From a checkpoint of a small mixture-of-experts model trained on Wikipedia: 16 empty slots to pick, 916M tokens.
Below are experts of layer 5 (counted from 0) of a mixture-of-experts language model. Rows are named router (the router's row for the expert), gate (a neuron's input weights, with its number), up (a neuron's input weights, with its number) and show model dimensions 0-159. Each number is 500 + 40 x the weight over its row's rms, rounded and kept within 0 to 999. Numbers have three digits each.
Before each expert's rows: "gets" lists some tokens that make up at least twice as much of what it gets as of all text. This comes from a sample of Wikipedia text that the model never trained on. Tokens count by the router's weight.

# expert 15
gets: "ti", "ta", "n", "ba", "di", "ar"
router:522499540483507499487476461497513535456522427493519499454382521568500541447512502553484437480535445482600479540578519490491424522449477489455514500536397527486450498533554509474471485543453526496502504554415509527510482502493585490460454530464548510460521570501519557490506504472536539431539496548457503458579497582512522475452444512444592516577477421604485479457492517451530472458516527474434470449501507488507405515531536507453505507460501555483458503541486488524490503477487519
gate1:451400520540556490505485475527488482512502469495430507458534507503526507513543531489460428516442549586413504510501434546556528487478483505443511581523479401480496499478532497580541458475536483555465475548540506459489534538462507550510445577509562471540514426517582502480569593530537543554501468527459543500474505528487508508452519486517499468529463495449455582517528503523532542553498498510570421465499511497520474478579554562526563469544533486466537464531546445540489428484525529
up1:479468439521504469514531466475536595550543596471582493492561463496533526529509522549544532480531479522554495511514546537507504557524469511537462497459490521543531497506517458479487536484417536504473526497442521479505530488537512429458539376549516440584541546527547496491423479496480455491481465417497510546489495478589460543493454500471498516412550529468500566465491577490492539450497500565538582485513458582481502531400490497511507517457483467475527550573542528498492605525499492
gate2:549439465487530520523453570454495536533472456525460491552501570481522519501478466459505503477466522503491502506507536488452459481452530566509537517459546510577526474585513505478573515580456470493453455498568486568496562547480484514509494513481440519546526501473475559522446564418547535532483525444492444490438508422503505510480395496473474452499489447512524485533471446533509517516552466385504499525493483543526509437555529519503518482444524476464467594507595494451576496568572474
up2:570497540477508501497529491555498541515535496522459479572494533457428473471539522493512554468478494454550450540501505498470512386534543516468576499445408499411578504546509550466474489544561501535508536426460493535553535559485447459500553615476528443559493423499503487500499464487540517520597478499460373495517544518491507536501504437506415474509494505531532517534407495475507533477553485481408577555591508596511529468514521501461468490481490495470535515448519547489418512521516583
gate3:505479456561523510558502482499567496516595449478556510509490443523426548531546513441519507525537482528544507495516500512486507515484610459562591476535548527521439581396464526466467475492493451494516451493539422469471540504538529482487489488508480493564494571491517427500523470524492467526577504521515513493541506500473533486535550443499399429492534460466471525509483500525469579537485599506458470494472552457485529486536403530484447491482554531491467512501391461610509612517539562
up3:505460516446486492482493492521416432559457522546491497492529508543569514461549503462481459360487570382559419447543547410453494495483486492505547531510521471481472493500529470513500488473491481494496441457478507513447528492505504442487474525545568505499509548501489498498494502490490447573499521550452514511481538486477493443382506453515468487495525508522491528543578522481522477438548495542492499543560449538424433496515559482548433498453499465553515485447558547447541497476496495
gate4:499484506563550540565487517519495534540490533553494513497593478468485480540417529553521510486497467472583542479470583480496536467531505558530514452463514457524495515503523541516523520542602515513460508449494533555447433511526531544563608508482508527540499448495481498561510486491506471525527497430479512485483555514479457492521502500566475477410501547448449520577504476451512492537543446522489472542480464459619537533577542506502508487493508468516479410502472533552486537442463568
up4:431471495477528525517543480512534519477498518594451416504492453543553546502432429517435541565558463567477463544465493492349487502496485475478499519499422466483527511496585505503490540494474461422523515468485477538479539517422490473527482603498563536417478500534464489497462540510511473535511531505604544498502563487496463568504514515417540467520527451530510501430466507506511523464523487510521548559586451510472517523535469578473463409548451497534515483506533515587571440500414527

# expert 21
gets: "\n", "-", "H", "S", "R", "B"
router:512417538600451490588471487477471526459539507497507567457447580449503438515475439485555492520504489529554544505522441470504515577515449520423545487588488490512544521496392484495507542476521501547428485530445442498540456526469535498527519515473471606500499488504444416473482515495495384480445515542483470441449539412437507414485563502479500491451617512533467454492471504508490522520487521518568508521476471468539497491419456498416536461499501386519541445483454501519494548466562447
gate7:499465503477470510541400455533439440504487549550550506561502555580537501492480512543454526533469553514491538434520519533522511437481470595488535488475460568505472458541394515480502485449530527544550487455524513549509492466549448499429487480530530602509471457542446491475439500446483453415567507481470397552553547489515455559467497441486451471488413554457504514530471492451491514552505404512526519491514539462485559468511499503505504490473543435503446593527381485445488414486532497
up7:540522511500489444490551518519510546479448545453540471454513547551568502488530487484437486463474417505533495588574457493474467463504382530485566455512433538543589551488538476440512491501560563486500494417531504530497538530518496508537442488479448471479488447487533471501571524454530490541582513518529503461432473416513493456507473454489495481533509446484461541558489472527479475514521415461515479502464456520576474465552476573500518464564470540466513472532484512453475480535595518
gate8:559454444487531506540429412502504520439549532451463482505510423462487550505477506434460516520550541475467499488503484586500530582516513459500528385528434475498497434500513469449523494489508576497473526494513541468550429499443499517511516537492429530525522415452422444533473517429478489445548545443442533533488457520504535531485416534551449495453488492496486503520446458526488524481526467458469452562501514475490469488490515464434477543456525507543548555514488558596496497472572510
up8:461556469473529525572496535481455544453508587534532505521463587503447484480490449470523448466484485493551520475469560484460467473540465516491496541595530472512466530509497495483514572539498546508478460524504468443502461479505521510436480483442514510435523463548487504555421532503526448537531498467458479414481477583532528520500487531531506477436519489420486536592490479492492512528429486491530503449497555443411493509556516481528493444538480451466488476492486554547514534485510520
gate9:440559493501465586562500421491498546447479563482526416517497492503536481503515480467529483498492446565469577412444492546569588501433530543522536438472462481498454517502488530534507520514465444460521515488467460486515447473506481538413513443501539487451534414526503493468568449508511465455576490482566478474490518488453492471511489479559419539434510522546520520497477521499448538513535427491559520489452488530554504559484470472474432422546469480540526465476465482486507473467556511
up9:520483446489496487493526508495428518446483524416507523485492536516604527539579511534530501449506503480437473590512512586583471495479470541514504536527424508465459507575471393476511525494483488521582497536505410494445474505488509491497473473486513508555505450435502511470482486485560517520525495444503489553450516503440488435510499543509485489433556490551514566544504471516521474452539516546549428565549535553455441560476538505503524523539445563499502538473460444520477482480498546
gate10:542529545468546525530600534536427481481470560513501525520589500527570475541558491519495504517494506471448557480450513464422435522512477451576471495576540515508528506522488561431490503440532541480488458488529517512472480511470527490532430425554537442493543498518430512493475443476525498486532459524517540518551556455544537478555516488437478541452551489483500498522493519581421503513563513488545464513580541463459404437476507432458467456475575447478424458461452534425503524461459517
up10:445530518484570584509480527437507541523510466495510472588384553499499503482472487510494508511534442487562526528561506520569586448582497517519471442448546550473484485526531404525499521517507436563581530474520501526424547463473467589494473561531489475514504520494559568519487500450510533480465558530545486472488484500419512477540516527545525439509472559485484487454422470470546472447439445500454516510520414479505493505540554542480484544455450508550506508464499455568490482502496502

# expert 9
gets: ".", " He", " It", " She", " In", " Her"
router:472529511410558505512477459519450466529537506464535508548519505466516503420467503505551472463442556494440509426531484440489517501485491435470475513496514499539502499505518493481521472450474529521471483503505466502562454494442469409467508457517579482468448424505487454512599562493535559488500554517514434544478431462527503510544534470554451524465474581432528535551494488414448447540446562515461461516536483529531482549505530459522512436499536454467518494538551499508448493531566512
gate14:489524530530439474516496468457484500478507492569568509492510484518521556499477461469573511445492468518497446433478531468557552506460535467535479497494485588479459466513525475505528492477525469522529520528541535470516452596456489477483520429559434501455498579589494501427528557497464453457424483463481479546513542532512586472477494484560604447486519482498486488540506508601468580543527518526471487499492520467510509516444526502463569490553492515456474608496430542507438555524578534
up14:479520486429525474521521541524505493587482515509471514410497571479493519484465492519515461543579401454475556493549486508480430515536491540594486543433495402498510503572546541468492496534508511516501556512527502494460590492495623508468507470446533521485484464476444494505527537495492567519573519468470470422523463530486539519558475492455520587478525516571521523490616482474500533446523540493496511480550476511534525481486554491562491543496495441539570498466496524530509443493483527
gate15:576504431579533483558554510469541502474598527493589486500545594501520530486484501467458471465503449500507462499538409547451451555494480460514533504496472527438482531498509480515439527546547514537515589561493502460515566527585571479417499586499583552510520533467431578533479453492476421524553475534450506494563546532531447489484512410498527453471466539513440480510474499454525456500480500507487589477479488508518494505508499563460500485457543541497535483497502482434520516574580426
up15:438482527526516531427443452561498540486521551502451541545487438539575517482514531477539526429460536591489508480486520505461496495567484484528528517499437507529536506519403458539530466429496532485417485452481554576647580461550521528515510441527438530472470485530537622507496522532496551459481568517491513546506520418497514504442515605569432532474537471532517471428535532539515455511498515501497482445470518482443505520476480453484477551539502528466465518495443485477491515412496564
gate16:563458566484549426550477516584434494528515488400545444528526497458556529473513461525430548486520518496518469480545490531578478487444468454382538498545520494556520601494465506537521512470467472485458415467471477409561464498577461534549495458576472494513546523546528529550469475511460490484538496544500513438492508551508484506487548491428488457535483575494496540531514447515507566494517502510442507479470493518507442538536449521533514452443501499510579540474477450473533550488471548
up16:489525495455471395534532478456559486466462538499484595539491509476473520423558419512556495509488462568408516508553454449527521462492487460579501465491506497548571527496499559512540530584503425530535436488514497514525500491532460540505506507535476612477480510438539537477482474497502519472520515508463526487478526445484473540531343496491508470572530439439519448463432531499462481501494521522530458569540530461493498517540475535484488485515511550544453529495496474559544454494525498
gate17:450557503490497538540534512509531509509480536487454544474532498528530472567452510444505531563454502526466530478502474506531496439442599528386456488461500538500494487381538526490533566564526519534509435443538472486425495523475528537467531511567490497545525530519481495513513379556543495478494528502569517396545462453466427560550486509481473537493578468493542458544452476539550536466584505522540424485517412527526521540460518529515499499481452574432544505489474485495501529501533517
up17:557483484432466470470410489518528465392515523463495507547486501439514512477526550498491514532549432495572527479474458505479493553495410532532448455490454548427542492544502537569478508460513520560529512538475430469511536522495446491482522489496496489576506414488526512521501521505454495529453507477521487539426439520510487535478431404463497552501489551507493528472445463503467513465502568518485526486491522504483503486523487582529526463493551487433465511514454539429567449572492513

# expert 16
gets: " and", " St", " or", " John", " but", " &"
router:467456544489534429539531429501507464489507437461510496449482547459498523547502534465505476400477593411440510443500468495505482496537413556536495490433517526513538554527489467590501488557492484448407503472546536482484526484469508566492485428528507478564492419522536476490493484538471497490526507538485559534508496485479494512530500521480479583605516508481563512491485436434469387520464580513477511508504559501518467499588484460501485494468433535572519562520475531472447467454512611
gate0:568483503497434548488543493486494459474454443478496497526495506523516508457520554481505473544503473489464540589445508533493493543493526448522483449544416479557467523482407470503533574489471575448520463508545523524424560497564508431514475486473523535529503540550482417402487541466529516556492445450490468568465482509469530490493583481521460482483462524584496436425500489556489480452558534521511460507460466528510525482472497382452428554525442513533549500505564503491490523461478559
up0:481488489435472483519526481489472476468566531521435462521542487514513510539447500461533428507511545446440555494515472472464481548523547443439548541498451543535508429514527488523463480500507482561547448488538425512558468519483468519596514479469481534426509451464549532481545495492489536460476548519438491536533480442518487518462540512503480521454540477467472429556472522527573501488501540497552515490488541507540460509539532529508439531526488497513496487519543449506474514469542570
gate1:580622454491499490554514475494495453486424468435549508513522503522460502542504504487523415531493457477499494568493486438473417532473475466398608475469436559518491484590486471483513486517471506519497496517459514486489541416447524488508551555477418537415444485454522448536379525489471510501430519482515496496516504512458522513447545522559471480449502531528588578533540545496437500494578526470510472535501550490543573488454489478437527499436508476473484488460526451399567521557456467
up1:449443522532480537561499495543471531488523523549442472485489494504552503484473487475469492512511478562494447440487456476524478518459495535483549558520513478492503536519565439478473491490593414558515538550478398476509515512500598539538570514472524518500540455540548497553496444461527447505558428484477486417538491529505453517506387424462531480507503414481503411502442449514513524523510544516459495557488445412448540490537509493525484519484499514487453445544472516556543453432479541
gate2:429526468488549515472550434506509405524523494561545572496455463487464559500535487541553468558547344540436481555467533491532565574473548499504454519522502461490572509548521486486442464529499514541460442413428520514501437519499476449529502495487501443424533480523498471535468435481534495509473486481532442536480511547429517511490534516607462533482541560455558534453532465497507523521443558536462545447505491534510470519496463551521546478432551525483514532478477478521512526499518458
up2:546496493529410479502427438506535563548453467493460496555456537512587473501522516501506476480463489470468509520443556464519502460534536501572466470542494473522469509501421522425475543488527536481526556443486555575562525538550570544502504431544464528575452502483483482528467480474496506469511438536444482566427432493496523541479556512453449521469454478468529550557484561448603454467469600479491561523556517497471526458529424508506452514576433485524513455507489498463476549529462526
gate3:513496518441484411478468506510507513420568523409458488391478421467460427418494486518480508439460468547505553532509475492510543490481510474563483455514532504487494463557470491527512467447484534481514462515553495497523532481543503530498517516534506518475438467515485513461533524414528554556505522475396519509548530560552529455483563430538502539456497501513473503512437526551514442507482477453470531484527546500534547451535525450474496446552547436476477479519510510430494480449550478
up3:484508452519400536531445508582481412573492537476518511511477463504452542470526575510479503499515482509496505491469485436466421546493557484439508474459481570530581498418466578429494470547487456489618486533462484491496546492482537533438523467546456471370494536496434441452538530478449525487453473613524570527540489455485489525394504501443501429588476505517509519551487508502516479464520475579482564479541540451438481455485503460543527461510451493609387517501501428501521471515516515

# expert 27
gets: " to", " of", " for", " by", " in", " with"
router:421452490415473510449509565521496531436443476530465504485562506428516458501482547541483534480503409483511430503450516585499519485514465519494499384421506497495473478553516490521602467451509473445396514461578589487503576540450462559492466508443523485469484465443487452531507501520446588557529503522470547483513514549506549516492486571508507549522472512475552440454511514465483422465520483496486514492561487557488586479515432491504454503406467551463462484528498548468560427417567544
gate0:473505475464501480508522455507468505488425524453516521519469490556444417470559509448514517553486492479474565482492529500500509498495451535545533493473548497455476520499510490634443495489460485515511493473451480507463470463553480483484517564481528457551522477597486536485501460544487477573472481462501574473503561485522490543463457486394514581519492457428523505552571496514534465504476413466504493447519541531488516539440573522477508463508435495502545427525506538467441538453495507
up0:543443527420440551528523529446502458394463593513504531539518529479543494530480481505501431502594567512560564514446455541471550491536489543488461519603575459450468511518405474511456493518516573428431464470551464546478557543503520525545508427530524470464460520557432520518485486449528455475498473465512463473483448537515493510517447593460503463494567469489562525422474537499564523483532526528469524534480498543483524483500502520447500547456544500521505551546455436532460475525612495
gate1:575559493398467433516488571467522477481510522496421573529483473510536529506513451532471483482468463403554537516486487480481508564485409493533451570457519466506533515495531553451502516547450439470504497480483549461490536470539488520480511388505513456490467573509436524570442503505547502526541471473487519534406552486482518525499550524506609494488456532545441481491447521428510456498542511457535465542536440526482519464648485515519537419465554461533498443553546494501464593501470521
up1:561520501423537553485459571466515480501541539471455536475485476496482560515511496465475467511406397440553539535522454461449490582491437520498537523483469459558522501449458544454498491488413473558483457553534493450488512541489430553512452467510467473474481481476483544551524521491476539504522458553493587508446555495450541531463559426396538521552544515555463554512563505483488403461470564522487514578514514472483509445496493468532487468437487462543432534516539454465547522537541500
gate2:547489525461536417520506502483497531478471509504506510491571500511395493500475517447452459481436469540506584515472512478448430547526503533501534471483504483549446458513554530530558571515487501488498483477582450457610460485498443551562514458532518507539513556478404551451533487476452439552493511502560585526557545497469402472484500456458515514431517553439500535504518482435444505530478555482528575504489516479565471552475514500556469483477445503549556522575512484435497524475416517
up2:462464525483479438497472463499525549493494469537461542470514528472447486528510486434504510511498521482507500579480500458388486455499468534565465455536494503505480456594445511404487522464492526517444494450552520485444474499507484563538482503524493503497523505546468508458494445474508520516530518399517514569560451529544521456478545497509570483410502510459482515535478534493539484507524543485567476470530459460480486436524457434553474527471445575525557505530538510573426475468454535
gate3:435450414482431516488527502475516479577466510470456498487511499496595446499430552548495488446480503442562469563597514481553477482504494471505510501521508576515504549474520477538424459548534535518538513476512513489538466476545567491474436450421490493529547485537505513558495548514438506451512505498532546481565516488527527489453591515500497525412522494500506518398536543511516558482487491489459554526491444490419465461490469510490537579521459467605535482574452465534568538484447505
up3:505516480523544516527430502507571573526488471494488428554472485486511478529519536489431432432485440463556496463554498470433528561460526553444459478555493562530476498573501479463557459529550515545565551529517479533461499536574494511507473490515467453470497486535483541500532576484478431455503538479528500485458513447555485402484513496489561477513468471525537488439506473488436490531570478461453468482515494460466514474492524428446614504522502495481501478535460496486498544448541492

# expert 14
gets: "a", "i", "o", "u", "n", "an"
router:532504512497511446534472493465476547533429589497535536545428468567501590523466514565509467452549527572561451450468511478524536511547547378512470500538509545529462523525520483470452506438550563571559528478454456471423490522453537449595523563496488458513486541513486530538522518439513483469588391485559528540499448462513466509493509496479441466483451519445440518523540509503495527482468534490523613550569571520473435552525493491553458498539485535510483494482493434506567485519508493
gate1:479433534470423536505477491484535449579528471503454481461441485557450476492480538506496481539548567571520451506515437505482429502489520400518462517563405546535486521550495501491481481436518547452505542407461440553518493426457553502503547555444474529556488445504518489433476513527525516510489576527431471453423546431505508484481504515487548522524574498451439533530558487460502511459522481426482486456520484551513436500482534507449506482548475587618546525536462485491486480469467437
up1:511496498543500452440464527565574512512515430501466457511502506441522547522546586451447508482535505484501490533570531566498560511533520449522413527528503426377522481518553524509516518456570555461424539458474462461538499437551509465529591535404466482517495496521511479407482525515557524554411541497479452547474504456556487430534450487521458517514495508490535515579522468511604462462443469414576453489512465520454602488531517485521498497461513492477488513485474492554446542450525557
gate2:459518526486500522514548446450574512483509472494513590433484463500444558506541527511450474562538529473525505440552420474471508513532519524397457551506536542459437425485468484506488491573429517497495496419490504476542585508539512420518474489500481528447506429572497498499525600478512537514538463467522518558541483492474456517502493484527464517527550469484476543461473431448498483496465492504650522419481524519481459517560532543519469544450511483508552543445436443489524507476538515
up2:528488515533450460475434495501531433474475571510435469473470525526496517524477501495457453465413462504491535471527508495472495503495499495538458499513528578449521560504458522488462466521482539556435500436510524447487520504567502430492553498580458493491581516563508549584516477545498563503515513507497466532614521479441507495516554464514471528491495508524532497553585480509566516472475492575445542494543465528564503448482516487573506469520471469489557496511526423487493494445414554
gate3:502527457443515531456443415440483494515554444527519533518490529546551456553490503509518418539432480571456437499480484479519515530479513533438508483514536533507508474513483522584474486491504476579499541500431557510386498556547500515443517493543499509475500461532524504461506492501461506430457510488474515532430497470478516460477549501475482579473475520548568534422491545509482448487522384507491502469479479481512472488483521562460490498441539505426465501515481519480521582499426494
up3:486534458499502545471472410460483600472515551455465509500485534434528497489498530510499467571529439527551502490471511474513523470530572590434512422565447565463517480504462488511513443487469454582532494461444504563440541505557502495426509480561537478509537495520544444537504486570499445492505542490521525521518541501444500429498499510561537505498579482558490520452503478514469468487543437510497537506514521490530440491532561530515559525509471520412505529528545505391467583521497450
gate4:486468418539531500533468543544551559529473515550418468516495552465516511517525496510515452479511470550447482521476470503502476418474541489545527616479542546483503506531471535474491571462474493581575488538477507493473481467395543528471462500465468586430476479491522501519477477461529500527457499452492466543597502499496494507474524450453549518541362541461537500574469475470561486509509596527433492552481471491492387506465465465430522529541560492521496489470461505550493484507508460
up4:584441495501512532524499491549555441534455481470523499481491525574535489548481498429523474524479490467559523517464482474509529470531521532552487461511487600495545516487494507488504539541461515464557485465533436531457582486535514460467462488428522449464482441456454434473564503506522488541497473575498423466485426515501510498532482476484449552507433526491460598582467477495485523508582470485422492471577521485453359459410520557505532493430479532466439510526556480522476485532525549

# expert 31
gets: "\"", "d", " has", " not", " had", " have"
router:493428589484532462493509489471550526515483538458461494493483463487483580486469521467497422467483529462468508523433568441492467531528556525549489470464452538448517557517522448464485485451532514484469462421509563491518519476445395492503522470510438545498536497456503487463503512506406534516500510404521563461548551536536525464458480452534491499483483528478555488523496547510552472533468461536521529585428533494500593446505470463537477518479504499571492498490582499456628457509503469
gate0:510469479485499479515493474541439577549510492501479490520551476554550521459504490483533491594518441567524520521501566452526425408440477549531554487504518516594564444503514486465439516475543486540432483486468487502494489480428619501534501467534517500453551497459500416584516487536506491501510499521480531440461427436455536532494547534454555490544470462426519381443513473542450496507482540515495512515529502536521558522470489513421467490435554517516489498451449574496529475515506533
up0:535521509519503529531537503545537437449485561488520466529453440450437461555565533510472570486438516413461531544544452520461510556585538468560484439514500500440502574501533518454499526496414507447560517433449471501512530517555361522515554518422528528503481560528503515521554479439535494536474504539585502502478536467571523501474484508532506519506516449550493631578487461565521500468531552437535503552471549572460416532531506518503524491511472513492537465519568481520564464535493470
gate1:571495537521478472500500494532525433527505489464516448525525477495414531525519551532512524542453502496485589532583500487467569495560527515434516510568496509535576442460469520516482510510448457439403546468480469542492480501518562513471548487486485448498475507539457480468585453528550457527437555523467499508418518494485382495514427478465447500430501530493547443497472496493444475553406526550500471495491470531495523545513519453478381538538505538396545489525519446492483502579484420
up1:548450443514469579406494526473577489466457544507499440496486469479523464492535500498438470466525467470480544522453513416526416481474489520528479522551529524501464591446490498504440470517454510533474564465557479504484508564459506544492592520452472519510482461543529474526494479495492463491528413444532539529531565536484477504453489522496491490450539415509578530492508526452535469474582438477482618526534463526520482479543467559509534466504525503538457543514466509455526421404475560
gate2:491512538531510499513485543470535544516555523535463486542535503483458526506426461549522426498466476482506455435492580533539496449533466534513485509503507473506481538461544557552488490402497476502508446491425484493543521435488414512424452499458574570448429494463522494552526522495440468473511408556464460537537518454501527554502457535487499431436483535551475467464527450542514535465467515508548587513538568482464547579587488548405480509499503506477470567500473472554449538486566473
up2:445520511516445555521442500496445492476442477457478548566525444496530498499465517431548475429457472537488527530579464431471526509530499535405538480561537494519459462502497437565449472521550525520522477515446560546456409470535433504458454493514562468550558504521558478457446468550601505451531547496472452482451502500497434492520559489518428542484502468494525477549539455522452519483457460435492405500498445493525444433568525474456491536549467509488432471449462516528512432483492532
gate3:516535493468474523573508540493515514503506605471469525544514538506419553452574540488482513506478446556544450495538508537476496453451478480469494529527488499565545485536601576528519476488447540438505519558466427476503545526506452485498517497462529544514520464499480506531528549481498494507521512550492472526496492479544553475510534547556476481413518459545476491513449581447466522442515525456536527581502461519499482536470498491527553492491555476533529470443528473528416566499461463
up3:503462458545582516514409465485508529546480570533497470520466526458525499561556530536609473495529464493493438568512510505484511488492501506489465490505535492523523494548468490548491539522385469476485538454534475555505513520572548493520469521461531439507485509465456432481519604429509543556538580481538470470556564465474507511474548486482524483485452487531459548538530543499510490513541577443547554511470551532529499510516527515431502464555505522488475549499444521493538550547512468

# expert 18
gets: "ne", "ca", " Am", "ko", "od", "bo"
router:486497494438464540577480431452464522522472485459457443479510522487444529510460496460419463569460459381452525494502526499508488449491512518471534460499454522544486557421542475517448466528517501484521463530446540540469397511493559515486535417541508440455529479556525557482549530511490551493489505476482512559491493474468515487571518504439457513524411492538541468451444579520460460517497504457450515467458537537567508483498555513529498515537571486519524527532502503426476487508445572
gate2:538514486503434493496405591501494505492488534435465533463472533439481448513430529526480533459487501528516494524499427500470438552526508555528505493536470527599482474524451475513503454478449461522474436451447496453512458456480520509489502597519479571437482515488508541520507491426460521503543424532456555538524487426521516448425547495491577519506563494510522437475399490583543519527434461456506469482555498450543457504517506485520563462573487478612496453524486555538545438490486530
up2:422505512491541455530457582505506473561498589553536537508511505435519502490496613510590493450494471611543442504564550491443488498502505452440488503510513506571491451529517446537505508521489436538486498456522494502539513507534536552494517524475569519518509473527515501506482541390467394454476548506468483494513601459528528605513453510525562472512447535503525475466518429524545490514477458560537535525513476467447475416464534462424411498501441509451557547504530540468477542484556465
gate3:475549450500560483503474454620501482499476501514516533563473503434514523485494473513541462450471515521528473561537460573493518513420472539463566509537435475511432509501455535400492482452487423469480528541508531484506515506583487516508490496444573452563546463490509479536473512456531545478495523499532546445455497512470531530558565543506510483454519475490495434487472491508391511543487519485485512488545539473483510506526459530544545585523495449529544595466449546541453538500519542
up3:540451487512426460564426514546555494457529469544495509563467445488460475495445536400453536527556527487504474455508448508533489506568558498510468427495470550514543540541521533506488524514553627575534434496578481471558544452433533518480497489503492524455462438502549493547550501523481535508484490541488471453526527523513527438491490485472437537563505479403551542530516441561518491460515495484416408473474543507545452479457542488553508500479447496454484506546459452555513517523487488
gate4:451525451590389422459500535493507541501544543451516529515456517494528515547474503563534535549454504604578542518456523517508548559495557475509456428510456488456477519499520512512513479532452494465528545545536575491417599552548528508571556503469487586456518525454490523467508499473521453528453551531528448470524568465471568552440501444496496530515449462466535485507471511504500488451575502479503568584520494538481515497511445526500496485534498459546460558540551550488560487472470460
up4:471451471489559524540513506500474483475518504515491503539384509480544516523459527488545484544510474461423520496524569473393490447550515469467535570524490451431543514511491437526466513457569453565464452498535409487514540533532444500480457469541502489471504505581479467468528495521502496555482465516451457431463464545573482482519534571490509530488486500508464486511534544449466469405498597465504435522454490423445519489502470444445450556508520531492486528472473427509542454486542476
gate5:499456463491571496480445545539466487494531536541518504465483444453535441456509425545584459498449522480534477484459481531469446506523507475530517489432475470545537519585522500485476470512522427490503468514488421525475500529518506497485465462484493545545503526550526471481568450483419483507505499567503486514497483556493515458467527551517507501480439457484542518475486492539473560528494505472486447468536610494470518515459528536464451491479441485532511512463487512485544446484561461
up5:561485521505468479473539463470515523503533533517486561492471570438522557480467490472548452529504463470519489489512552526535489494487527527462509536533538465445499549481488458602474496509392553509433454512498528538549480496492495542481489610518449439556485467480498475510550475492533503552468460456538565491513481434523476471462514449504533491521519559497570435455545510506390513459451521477424515460513553524504486551512529498491425525478571504462506557505479417531499539517519467

# expert 29
gets: "\n\n", "=", " \"", " =", "\n", "In"
router:492533450494536566448512504587515418498511520550470515443604435512488459435509514464554510553480488520563516480470507541521412497534506508471483509518434459513463485486467478490465512515446475514570434534482515483517470582469558455507456483502443530509424557472470500525536494547554505562485534528478576510421491466514487552455528554477524482484490453502552498504484571587487520531507475524456503443521527517484494494439450459532425386451506520458627495562461526505473461520470464
gate6:440543513429555507490503511455562534451496496504483516554530527424404506529485528493507525523532444494435551512571469500409529448523471482535482535454550563399512493555536503507482517475484528471471534452507528444444556462460446565488519491554495494507552414496519526530562464480494482477437531470522536549470556496548508528455477461465491513483477555507526529553509534506526469499519440425542450519432439472535483539487493470551483472491464479533550495438505493503479439502484530
up6:530562428506481538480522556576520543507550465509587476525545572527495506529462501526537450475542542498523496544494497468474553516553507519481388463525467528526471514512554507471449555471604504594502547472456483526402457502551482482447503525548531610448462507493525487455501491567477499527463523437480548526546500475529580463536479543492385463514440430421559467459461499511506504459514455496490490497465536484521494494501540546497523527506461487500533421525551514474463491436583507
gate7:488504477444533517507482477516514450557518512505535475437497495477498510461493522436504489534414497463540486454548512483527472551470498557470509517462486512494511463472552587454458430487477400509445577503454482566512539546511551513539563440498467454506549485461490499551422585543559560492526553434484505475545442459512457536471488517496515595447527431449526508461439555508469479415518420527469516510498465466482535468474491505494513544451516487400501518485487533523471427455555499
up7:543481534549495494506511531473516519427533531475578511508585481470538593485453491501487514522487434519485436507507494525495480431540529491561510535435530518498486535463490504513497558552502491488502470481578518512518479514423428542547518484530475559459537518428513511540490464498531491469472502577574499477584611502524505475507557524561510448504427513578453540527538427491530508503562535472515438381443497496529531580457527451574483485519484535500586444466516462404582563435496429
gate8:476566406496483547526553482418511536463545562533462449508518576492477561492433516467524495448439565529445479512474514524508548455540500500494490567503520487502563474557486554477528499459517509531507488563492561457468470537525508565453544530501510588433480446533473522528449528465512454579480496455426458477540581621431545469555525512504496498572507481595519520504483498521492485524484528537476587524523539518476515491444558517447509490505477423578549579607526490446495471439522550
up8:410469471614446537463506463472492515482480518551520507481477492440488512492465546536468528447559458412477454520547513501435489512445513471436584594569554507548451476530461520535498514598537537527514498435532513458504476509473469493506474502493436480514500512482543529533487484442517505526508591459467515593566563496487451500500457473576463485499491513466542448522430545519502521553521518514473473516512408466443541553514522477463473579518431501531454448497487540499520492500544476
gate9:503478496485509461471552473536510529561489492532484541525473497504546482492545443563510463482459423514489507588452489543460472516469535501492520465559476523460443445534480473490505489451406460536545499464454507560483529501456459589504521490523489422515451472488459535512517524459514536494501500535425442519543451471435561521476476519546484556562597528484426507515509448563467537480511501506445513474539548491515484445432479540475502442460539492482518546543429511418474502461548489
up9:463538538484467502480535565438487519424471479501557486463576503555460479500490424498479407485436523466497483481545489486428529442470513431509529468562483496493540532530439543513550514565450463493461527471501505526512484471529431490477472523507418526500478479528519564450468508535490446486534517559464504521511545447453524481459542515525496546412512518475555591521492462507486498490511476535520484509484397465468488558482511547540450459523535579510473465501462500532474531526445514